Weights of a small mixture-of-experts language model, trained from scratch on English Wikipedia: vocabulary 15184, a sigmoid router.
Below are experts of layer 3 (counted from 0) of a mixture-of-experts language model. Rows are named router (the router's row for the expert), down (a neuron's output weights, with its number) and show model dimensions 0-95. Each number is 500 + 25 x the weight over its row's rms, rounded and kept within 0 to 999. Numbers have three digits each.
Before each expert's rows: a language model's description of what the expert responds to. This comes from a sample of Wikipedia text that the model never trained on.

# expert 41
What it handles: Common mid-sentence words. Frequent words inside prose such as more, much, them, both and period, plus short opening word pieces and the digit 1.
router:458470475480447531491523495530534504445478523477557484503478505514501454522503475510483518515502503491527490465537472511452499535500498498480500478516500477513549453474494523473501517482509519546541515502552478479523446521513501478513504470480473486523474493513479467515501516478511494477
down0:496528499501500500484481500507471488491467518461485518499508558453469507501483458508458492495545491520448505505519491511510488487464487505475472499461535469481518513496476526536525507481494458489486500482427481498475490504498468514553521529492512473467548464523486471479510496519476452531
down1:474482513517507472493501451483498461490532519495494514499491570499511455510536541459470487516454530475459500502505499478486509501500495475521460505462493479450507486500491554505502508505514528490451509483439487435489518525516512510491510504488549529505499500528499512471518502494478522539
down2:483475502473508457512514491524546498490475499525521483522507530497490491497523505492502515538516542491555481489461441490522521465502491500528576533486474495522473454478452505492524498515512530478503473545550515473443469498500483512516529518525507502523530491519516518515482533511488509505
down3:475555493500475514524455500492531449527465503518467487476517534494514486504534492464472526483546518494498517439514485497486559472494532446491492483494484501512511464523522500489510485527521534493471494512476484476477483501478533490439512494518472485467478514454500502518509502543509536500
down4:499545500518476505494520495493473451508488507496490466462468500543554475496525514475479507496496499466502499486519475507500471527504467435504491510492467503481489469535523507503504491494465499576503535528540509516472489505472449501495496545503462515486532494482510533487457544536531492496
down5:472501479464537464515498506491518544499503522477518493478519486513482480502481476444517493529509498512480541517457551501496450538492483506519512536495448502522489522491554525493492491516480486464485465491478513513507475592474497493558524530509495486484493522495522496508518504534508503520
down6:478453531465519477533501542532484543475497491502474527486457507476537469515472519509549511522494531523528482568462510486499488477540481474512470529529481501496471533497504512471529478495524498511490484470470499486520519534500506526532499504539511511461467514523495522481504492542527540498
down7:481539546537460511500494507484540508465482474457482531469490502483487529521466509527473466476488481485438504441508482507525508530505508495510530471510540494509503520502526525517488522533514487488527515495419469531512489525490484485512457485523476465479486485468467479500484494474490486502
down8:509513443533493483475515497533532495531483518505540513520482499498487499525483511518480451474548504465500544479506511558493527454477489537449481511462463523518493503538485535471492486506512448507501488524450501504505459522488486481483507478500477487506516476502500480485538489481492539453
down9:520475482511507494467501498521451509476474521538510543494482538487494465496509467501523512539506476531473529468515482490528488484467504528504537569532454484543473480528521483509468511522504516501482508485502464500472540454501441500505467501484461494501487500485544487464526523510502471502
down10:470474547569512495492515509474484497472499537507485532512483497516515494536515529513494486535508516529515493462530491549487483525498460460486476534473480470510478499514485500494516475494488494485537505522512505492494555485471511499536516473553506502512552507506532534530467540533507443482
down11:480534472557468509512471465479501499520470517531470490484526494466558529490493514481511514529505479523507479522487474497478453497504497485515526501482468453493538490506474536500459513511474530475509503519477497491445468464498538495490486492463487483484499445494493516499420521505504503486
down12:508511459489512505481480515490542524454501500516516492474495464502494508490479504516511521442470463508475482513489514518487488526506517529500508536466483516506495516518485462474505504503493507455508491531388505537495510524515454466486481488420480485508504493497486480537476526507512504493
down13:522469486465512460545473483476445467477521502500495524507477487518522532497496512492472525534513499488517523453467494484493495511543511547482510525511496515458467514497521491497484503497465498528489528570557505451524463465484536534491516509478534500522508481462493529516473490493521507511
down14:464494506447523490524496457511546464503518495507516504514519545533507506472488521482489525517469465469540537477471506464461475496501467482505533530490506468482486513507500481517504537475473517506508528524535554450542492526470523559491510470511513520504515497463465502481516516497522481506
down15:528480510506543488472508502511539522512477486498503531518424522529520506449521474495431498543500508537506506488459504466556491473488485506482512514491476484528519499480502510510485520509471541484498516536443491480537468491515541518502559498476504543512489503505480475520516503491500511497
down16:511484517524493484511486448488467543503493496460549491519552526491524533515485483437502522520506466515497486515527533527469491497503540554437527464503483540510521512516466511512504500509485462459534471514504479537485491508515483464515527506469501491508471511524497524533508485496501498461
down17:507517464451512504506537476531502481444471484517466493533481503510506519499457484540512499489459511479486478534511479517516523491517483497548479494495504491488529508518494512517500510474534480474518509560417537483548522501474487515500517506477503486483535475520492502514543498446530490524
down18:452442506470502501496477534494530480514432493538525522531495525518533515467528480507498497505525533512512541484475495507513514510529507504504489502533470490498520488487517446505476527512512490480501499541510566505544460490511516533478503525509530527546476506465471509453491519463487502496
down19:487571487514520468539493487490538501497505525497465510490515519537475528518498535518450483482503529497487522526486485496503537500496506519514518515485539521493498496504536461505473506457523575536494492537537480486477544544476498498496518533466469493516525523484500482490543517502494524546
down20:536494501445517528522494510532491487542516523498485473509530497522539517535539484498508468496537508473527525480468477470505515509504516494499554501483524498513518490537507467454484495469519488507519502491535499554451521441482493506491525552529552488475533524518515480502527478501492529512
down21:525504515471544492522536477477494468503502502508496544508487524503506491449551516541518559518532502508501471523463493506506447478517466481510447514453469481497501464520485519488484526486530469492528474496539490488515527473511479530522470516525529480488464541508495521482486459506467498513
down22:524518503530511529479516521503506473497445487518489457478456473474518491514516514513546502484498489474511479538510523503469531507472493567497455505464500476465509490505552504481496494479539494484527463472513532553519499486459466474512549477477473531517469526508520481484510477508515528496
down23:483528473489490516509519444508464509536533480468488514496524481499452512507515526462520515486505475503529486462416496529478505506466480499499468464498536491532510480516475538502537467463535503474501495473504570504475487517512489497496458537516466528527505508498499502501529501520514482521
down24:483511484460523486499529502483506514541500530507491454522523495519524456496487527518527467499518487528515494486485520488477474509490485525541507524484516526504518525546502497462504489518537523504533466513373481529511492493536475517484487496454477485520515492495496498510524513525508519477
down25:523509474495480455468480451488467508472513495510511547527472523515499544471483493499508547508516494525494521536447515493524512503494487511507499511493462496528523503460511500531519523455452511485471550501436483515530512536498469493509538520497493481448465494479517470496514458504479494486
down26:527488470468519473529466532504534511497464497461515505527445471458472544474503489492500514484491501529564476478540518500500448481553463477494491554494482490545508490487485465517527526520487532504482513492515515489545517486491466493514509501530514535495487485492533520478494497533505514476
down27:472472519511504474491493489500483502494483537476468484533502524542487530499503466486536520497498523475499482478478495484523473450474483486516517486504485495459542519475500512500461480480532506538513510521515540475556510532516522530462526475477466476539546472503488478481473487522549439521
down28:487496501496452492474488474472481498464480491513500520504488508485507516517473462532548479536523510487550504466524476518510520502494522526540471487511534479487475532484497528484511528501541503452507449474538511525513486545513556452523466517475514529525507484483497510513531528535526487542
down29:534531502498479487503510506494487481483512513516507479460499457501504535476527517457533513428493519543498494516502530486502518545517464499526494509474501522521530469504466506531484480493477445507462523490526517486496462496478512541480447496478512502520562459503472530481480461484478528493
down30:491490520526494546477486467493459542487491514453509500488484458512498522520527528523536508454512473484498496480485535499495510529478508551516488485485525535463451492464530479479510523514499468458536503458523463493451478517520506494530516497531480479493466481495517536526468467536481482501
down31:518478488500458494544470518468494461457514496510486516494503501502505516497502514471532477479515427485534498495533482464524551493465505499467528508481518538507494497501469552469498474502500514474502536502514483547491493479520486528495471459462501513523521458533508528453525519469475466485

# expert 7
What it handles: With/by phrases, word endings. Prepositions with, by, for and their the-phrases, table bars, decimal points, and final pieces of split nouns like c-age, f-ishes.
router:493451515453492489515521489502501516487503523493519498466498542479508481458505502535525500504469446549452485460535503538489473489514469440505464517461536520535535503532509483485484504485530489491499481546517481473524488488542518514498525521521488505484538494489465521467498539500516481477
down0:533525501488533499538489494484456482492508543476521476511525519505494504528492469475471473482496504517452467499468501495513452500456521498508518514504503477476496515453509462517499497489479498471450489483466493494431509448507504472545530450506462482509512457506496548515500538524524506495
down1:475532502501497476507486466494481484513463501488523520506500582511550535510506544511493495503499545480452488470514475483510523481480504478460475492465524510479529519487531539504494478485510514486471459488405489501515505544498481527485492507504542541515478512513494509507513497501473473495
down2:512453480493461457459530500502484512455496455531499536508482491481479496515509528489491536557512501494528452532501417479513506496511455525481513527481487519489489507531460477503504483494504477486504496541536507501481452479517466525519510518494508484486537539498491487513500474537520481485
down3:513512484525470518522470510547524488501448512492499515495537583476467522515485497479490519478547524500469486465510500506533528520502496509487513446480493526515513497486481530451548489498485543514472473507511495535482523503478510504479511475548516538528472516493493467535481520541511507515
down4:513558472554525476514516545492487466496489472476505512495469500521535512490486469510480496523499501491532487502499477515485527517468483502512456521486455519501476488501497504470505498508493515556502509481579477516434522523486477510479483523535480491480538484473532500484466495530502456467
down5:467516504518501485500512462496545535472474486491529481472447482508479504539493503434464495520520466506517487522428513470509491513470499561489520501525459459521505516484508520535520512512455498487531474477529506532507507524492488470496494484532475475476469485461504478499491464510482523494
down6:514508519471519503487528508515463541453491458494465477492511508514486499514497517532517513552498534479511513489493461481469525512547500470495475492527508491510471532509548551509532488522493496478500459498514486494515491495495530474528486515554551556476485510527536537525504525530466491538
down7:456541514512476534496499505500541480476517509438491509491490507470492478534510463466470486506478503485486511497471541539518468541511516513503526463506542474503517488482505482510509546544475519477499521468460478493480434544487505487492513487478468475498512466520493464551528521480485504514
down8:510493506493497493500499507487488499531496516537499492518514482434557466498506479490535456468511504487548512487453550518501533493515517481464459490498453431489517519520521510503453512495502505510475489475484504483467490530537505525477454512497541476525473472516482512445529507507485494499
down9:493481474496503500493518519541471475548535499511508468513493508530466506477488524472510509523539462499537513487495543452533477482498527492497520575537467437512508487502493518515445473500517485517451521511477459479502512486523496503468504464495530492486491531468524525503492506535490483525
down10:497454522525524521499509501486521479565548507522478483485493480487487504506512535515490461500489434469526487455534504500502505540523496511482477508469478470467487513482470497511491509516519457460462535506542481462478513445481521457508468470519502504525523530517497522518479531490488517510
down11:506499475500517518472497518501479500548487491508507520509496492497503547431495533469491539490476529476508454503464483517484522533511543517475515516489483455445489490491504501495459495521471508436490538521471498492508481489503494525445491511512516498499450491506490479560496529469488452479
down12:522512481517479538478466508526527509481484494456491500495517468483510495467498479506497503507487490507500489525478490497475502486503491495540464512482459520503487509557526532499525483458491494513503520522368500513535473515514504478489491518481489508456514490517536496515474503520528520449
down13:558478456471520474509500519487479478472482518527509513509467513519497509494492503490492527509503513498512509452522509448505485492546533473550514473523478482456456461503538497503526470476478515528473511540538552506543510521439522484488502518495537517497532493493468526497486500491511466490
down14:524554528487492456493501533511473497530493505515499493550509518490505514510486467478473531560477504525551542531532494477482484468508479486510476504517523503459463492510481532505529548464525523494513494501541546491528511515492481534489530522519537517501508482490449522481528499491495465540
down15:546479522504517504505484521514535501488476512487493519552470556537474504462482475497473522489495498530534497484503505434488463480462493498484529548511473496510522480486488489499492489503492533479540511501419529461517476497504532539499556472476496482494481500479491487501508486459517504480
down16:526462495518519508458484484494490550456468484522515489485496477456522490505505494504520490488503488515466512441535537507476519488501537505465552487476519531482492507535484471495533515498539513484507553526532451475494513485481497491553536537526474498537508555497495496523517486521496512486
down17:545470473469485513490507507481518473442493473487474504523507534480508536506457476530494520519493495506498484527529485500517505514529488475500475462457485453483503510503506492487514485464503486518514516520375495515516521544493525526527502531502484489494504516523534484521517505516479513522
down18:494454474437536524531496543478492478505480475546523490534481544491529537477512502484507530536506513528506522474488516494503483507558502483516498506494438503514527494465526482513505492508499506547517477511497508513570468483491511476514516509528483533511549520469487489482510498452500478504
down19:482555496561486532464498507501483449481524513521471510485512509462440462478517514519492536486484522464497500506488477514555493481488496523533480513483550513500512462460529480513465509507497516497510500503564519482475476530463484481509470513513495460537502502488522499483500489473473524527
down20:546484510434481509508497516508462455494474503513506422514532544493483507495504475477488498515530482510495486473509499531495478491515480450514493508492529453482508440511489491516521504473515511442498504487504534499462525467497507479494516525539536466497485486556523489491528488509505508539
down21:473521502501491532529514531487458474469496514491489492521510504462545457476480471529537529501493511532483459523473452501452489464495449511470463465506490501503503511515498447463511539497540496525537481554498500498493528513507533535489522502501527474510469515524464486470480475512513497508
down22:466540487481496496490514496492507506508473469485496504435478477509531547481534488517522510498485454509520481551482484511516540492485508559480472512481525477503513516543534492486502525522492516497481490486545511570473502447489474508516511463499441522505450525483510506497529485502482486489
down23:480543489465506466487510462490481473478496490505489532493516498476505514485480530500515496510473474468507521459477506496496545433471472497519493513518502512552479494485477499477531466450519502506514451457501518468449494490530474451549505522541492530510482503500442502511524508523514487484
down24:434508479507497490487510462563527545484493511510512489485502522555478484479501471502465480511513510503519544485498510479526472480497533482498531507496509510498506528506504522526518565521502503489539503475410482513525517503508507499496479478480490535506472509443510465514529526494515533505
down25:520477472484498467502548469504478545487487517466505516498531525513497502504493466529497502509492481500502480581465515458478545506505493476497524462477475443456493507510530496502513466500460503481527504482454507564517514520502482485508507503475490451462471491498539523529493486483483502479
down26:526476485494494468512483496469543524455496511483520443499478518483497576508475459503495506514502485506550487525556496504466465513544493486505470558506495459535541471513478506518492501489459487512473495520537499479484508454473482503498516502520477478504475499489551504513505518526491529502
down27:501481499471533496494495511559463484517479522512531494485495496480522528473477439528515512511517513506498466455499523469532502485531487518514503538494541499529477493479498509482430521538501524527495518551554493481514483549516478532459497480511501473508492465490494503446488488485512469481
down28:460478514504462514474495508477475506476520481522490516495517491510514490514462508486481453537517499483527484480502518529502501513524540492529478462514485495482464583476507497499492501483506539434509478492537502533482471509533448447513490483477511482487485553509521476488522528476506520542
down29:542523508456485505483519456500459477511520561546490468475540456524493505489510493493537512467482539573492494528523497488526471479536444468520522503484534517515527507487502506506464521501452474518482486542486513501523484497484481479518487507483500493498516470516508526498501506468460502520
down30:472534498536541519478494513499468534479494544475508492463511470500467477475547475474528521481476458475467471510499530538555529495501525510452472521482488468519498483499500484530491492510470470492472456480462473490495515527481506453527472522517521487491456511542527527511500498491514516503
down31:493517556529499455496434483529463438478479524488499507511466489503490501531542523442553488506536496475536505526490528473491497465512494547477525475480531525491479490495521486489484491511512531468505506506489499523507481481499526510507508493485483511541531546481502492479541534473512474495

# expert 28
What it handles: Word stem and suffix. Middle and ending word pieces forming nouns and adjectives, such as Hisp-an, comed-ian, Entreprene-ur, govern-ance, and stems like control, develop.
router:500454502479490519518519488526522500457466537491538499518499559522516464474483476497511496523505478530490483493528515504447514478489503519498494520498498513538544521506535515532503496477494515528469482504527525421543473527530526504493487544526462512467503512531505515537524489506534489459
down0:490504505497529496499445506486474501486478532459477505534516552544504511553480467504443477491515520511458494493494480471499507484464514478515519502452527505478535494466500462494508510517488471497459479477443490522483485481467512500493539481467499506522551432516529496513495513517489507493
down1:458492461501509467516484448482502483515494501505503503529485538474498507499510544513468502491470533494466479544519497495544504478499469494494475497445491535490502499505501527498512542479506527518480506524421481463496502539532459463497507491496578504496476479513481483509507475464475521485
down2:491507499467514478460492483506516470489536478542527510489501539480505476498519542475521570543450509513538492515495465483472493499514512503555528497492500516476473496519485538526495523532457494483456482477552520462503485479482508462504514468519488479514464456488482496533505482504480468501
down3:501527433530497483486465514518533492496463520506511463502559554501501506528485513497481493478511480504485510469496527521474535543500503439499486523484454466525506499491497522484536457493537533495467502506505485510507527500453481535499566480517477511510535543490492510520501494528480495497
down4:495523501501512528484478511517472473541466482444518468504465504491485511507451491490506481507475475509545498446501502503471489505506474543496486503512489479507526486511491489488503491467465510508498524541585458503478487577489483499466466506553475502480523493483522508469482523524502510486
down5:510508498513494484478489479542542531487508523482518508514444476502519491518482512459493507522514482551530520537458527453507480541497508492505488493513464433514478519504491527479497538481477497467460481452514494502523457558481500462522542516486520495447508485525496481477489478499493499506
down6:520497535503515461507496516500462566505500504488510524476479480534528473529511529474543506455523502501492528528520479489465520525529478458483501553522470515506491478488510521491499494521468511553527454455548474517536504507488521516462483523512534526506474535511473534521477500478508490497
down7:473519527544472519502500497470549489494529503454483508495476482503500483508510526513490458472476492514459495523514515502553479556502516470482524505457544487511515483483522527484496511529513515521516509502416464508488509557474494492488478490508468458481479462520517462535497480484487510505
down8:511492497500482501510487463479487478496499460516495507468500501456469469495547533481523485467505498488532512465472510515469553479495481451486470492441478507520514540554513485478506519523511471532470499490512511468481497544481482486512538537473473490559494507516486546446504503517511493508
down9:533439513484490472477513534526495495481487507540538492513499524509489434483476482461502502532546520499499526487472473459525473518484505542498516527555471483522489483511465522476479480521499509478497493499508477471495498488503462531463468471468520510478474481503528444492515551503491500525
down10:474489510530526526480457485504476494510511501485477520474510493485454503511530520527501487510491488501518516484510499530517473480499473468526503485456496495495483512522505514505499467501457500440498537529579480462464572483461485483477523459491495491555535472511509490500486530548505498508
down11:491527445503502498521479528497508465526454518483494506510537500491526562526480528499503542495489502486488462479482486522471473524524478489483513526553517472497493484519460538538477478498488502490480532515527528482452435468521503497509476518508513479468489507497506522569455506497522497504
down12:505534478487492538456507543503515517495452493495540524508512484506507465477502533536499532448512541469506481539501507508465479480504500473518459510497480507506485480546537505480510511477492479510495461496417474538523489519545475471490488507470473499538496479490510512497477468526485507463
down13:522495469496501474516462541508442469525505490496513475513487510503501505505465489532530520478507504496510514458482446494554484519466505508485478543513465459470476474515516517514499453466475508535489504514549525496534447463486475498507494488543517495501485508524467565494492500497519471495
down14:537493519470473454538469535507481522507486506544483491514477528505522510484476540447490549511474509527510524498469486476475483495495496512558499458495523504498494518553514504512511494491470564533492525497507564493507522485524484541512501516487515510495553531497505530540487506507519514473
down15:532476518467552485498513509487513456468470476466511517538452516488487530453485507474484526529493513550512492495500501493540472500441502484488513527471484497507542533451449525502462492465478506474504516521427510519538513467492518506509525501499490499517519484510476514499498526481496490486
down16:507490508484488514524436483541471528516513485442511465545494486496504453487489484491504502510525476501491489473476514487511527515500528494456529491492525477511532493545511505488487473509461526473497497481543480517481492539512477471542524541504485502538492526525529452558504525476507450487
down17:523488475453450492461514478457518513447522466513502505491466517491504527500471486537464505507509482488496481525491473502547458499505459476503490496490506460471516522459476524477481496478521495509526481525417511518550498523511520539520492497489490474520544509524493480488524520494464480507
down18:487463506440484551523527551508525483513485464484510504508460532482516487475474495505503525525518509536530507502493473504533466507539478478529483506522483467502491485467535510504499497511526491512511492535475524515526494514480524532487439459515531570528521528482517515535510505461477513494
down19:517522487557516528493497512517517473549511483517469513540489490533515476512531510532492540490536482498508515504502491472539519491534490565499504496520490478502512464485495472543538522463521515516509497520518527516480481580480498535485496515470479477515522454513482496493530530491494556517
down20:520513506466509492499539478499530462465483522502492463505532511482547481490493479490456482484515507502555525550520491538499488485521528530509499495504512483494522495548517509466498484508536474464503534500478474510521549474481530463480494519551482479478506505537522544513535449502523536528
down21:496466489512532564519506491482487491495502468504463548521477500505536490477454492537515513510509513524485464477495445497500507491494479514471501503479496499486501482487507453502527486478516515530480547510522544486509534525541519556456560487470514512523497488504484509478461492516483559477
down22:526492442489534519448498489521510507490485459510511489460486470488513506497507533496537535509457456489520456525505473540527512439533492528515474497486512527515535468508540521514465500495545520483500502471526486526493494480473470499479482479478465532519485535476527481533514463487497513517
down23:468538526455525518529496497487473493510525498465498507501500481477510491468516527483462511508498491487491508483471538495477539482506510494534523489506550522530547488462457480493520457456489511543479552480490535466513481486515491491521475459513492521495541508554498508530548520493547499490
down24:501473514549514503488516525529498512525502521456531458528466521509488454488463523486476461491505460487500499500457533491503535539524500491487515497513523486515533508527495513511519528542495472512515493507405462533512498515523485528509474480469484551493522496478502451503512503536494498489
down25:494533496520511455535503500453476517473483521474503494507470482498478503480547525479540523520485521498456520527505503467483493479538519506478503503519492525503560496507520486483501522470465503504485558521449500448447468474508513489515520505449556484485489502482503482529501458488512491528
down26:541494484509505484482447556485513513520496485513543476505462495474497555482473463495531501486499501522569473523521505540500503506535463526496498526511507504518509471489500554541523492503484528494473525496542526482500503515492465503473485481480482507455499526500574468502507501496479529492
down27:494534520451506525544504533524523456506478482518495494513502496510476494524479481488482522460503491516468476451512538471521532508507480510528525483514487487483498508493505508519476501509473509516478498515597553483499479573504513470477526490508490500492540492507503487464461497476532478467
down28:475448530473466531503505522499505489445517503531505497499513537510475519478468459496495489506490482495545489500487526485505512504488486542520474486518531526524500533450491498523519514490519553490523479488572514484462519562497518453513485520511522498464479514510535453518517516486508534511
down29:557504486428486536503481491501426516499489482529489460502521492469518513452508503465504505470497540544514526524554479490480497487524438482531492506470498492504505469487487527507472526465492487469494515525513517513515478498501513482511456517490528518502539517512509493483496470471463475497
down30:452507518519510569478510501499463497489495509460479466487498480497461486532528487498492505462518484461460489476511500565514532460451461512522478471473504518486488479496511475507514523523480455510487510465498460491480471525507503459483483491499524471475462496538541520526510521504520523523
down31:473539484556498482517429503534509480464513492470497483513514504513482531526467509488478487471516510451511525512528506558533547456465503508475502504516527502504491490495501553479528469509487527489487524534523482523483479541482505525521499495466475534486523503477478507453537522496526505509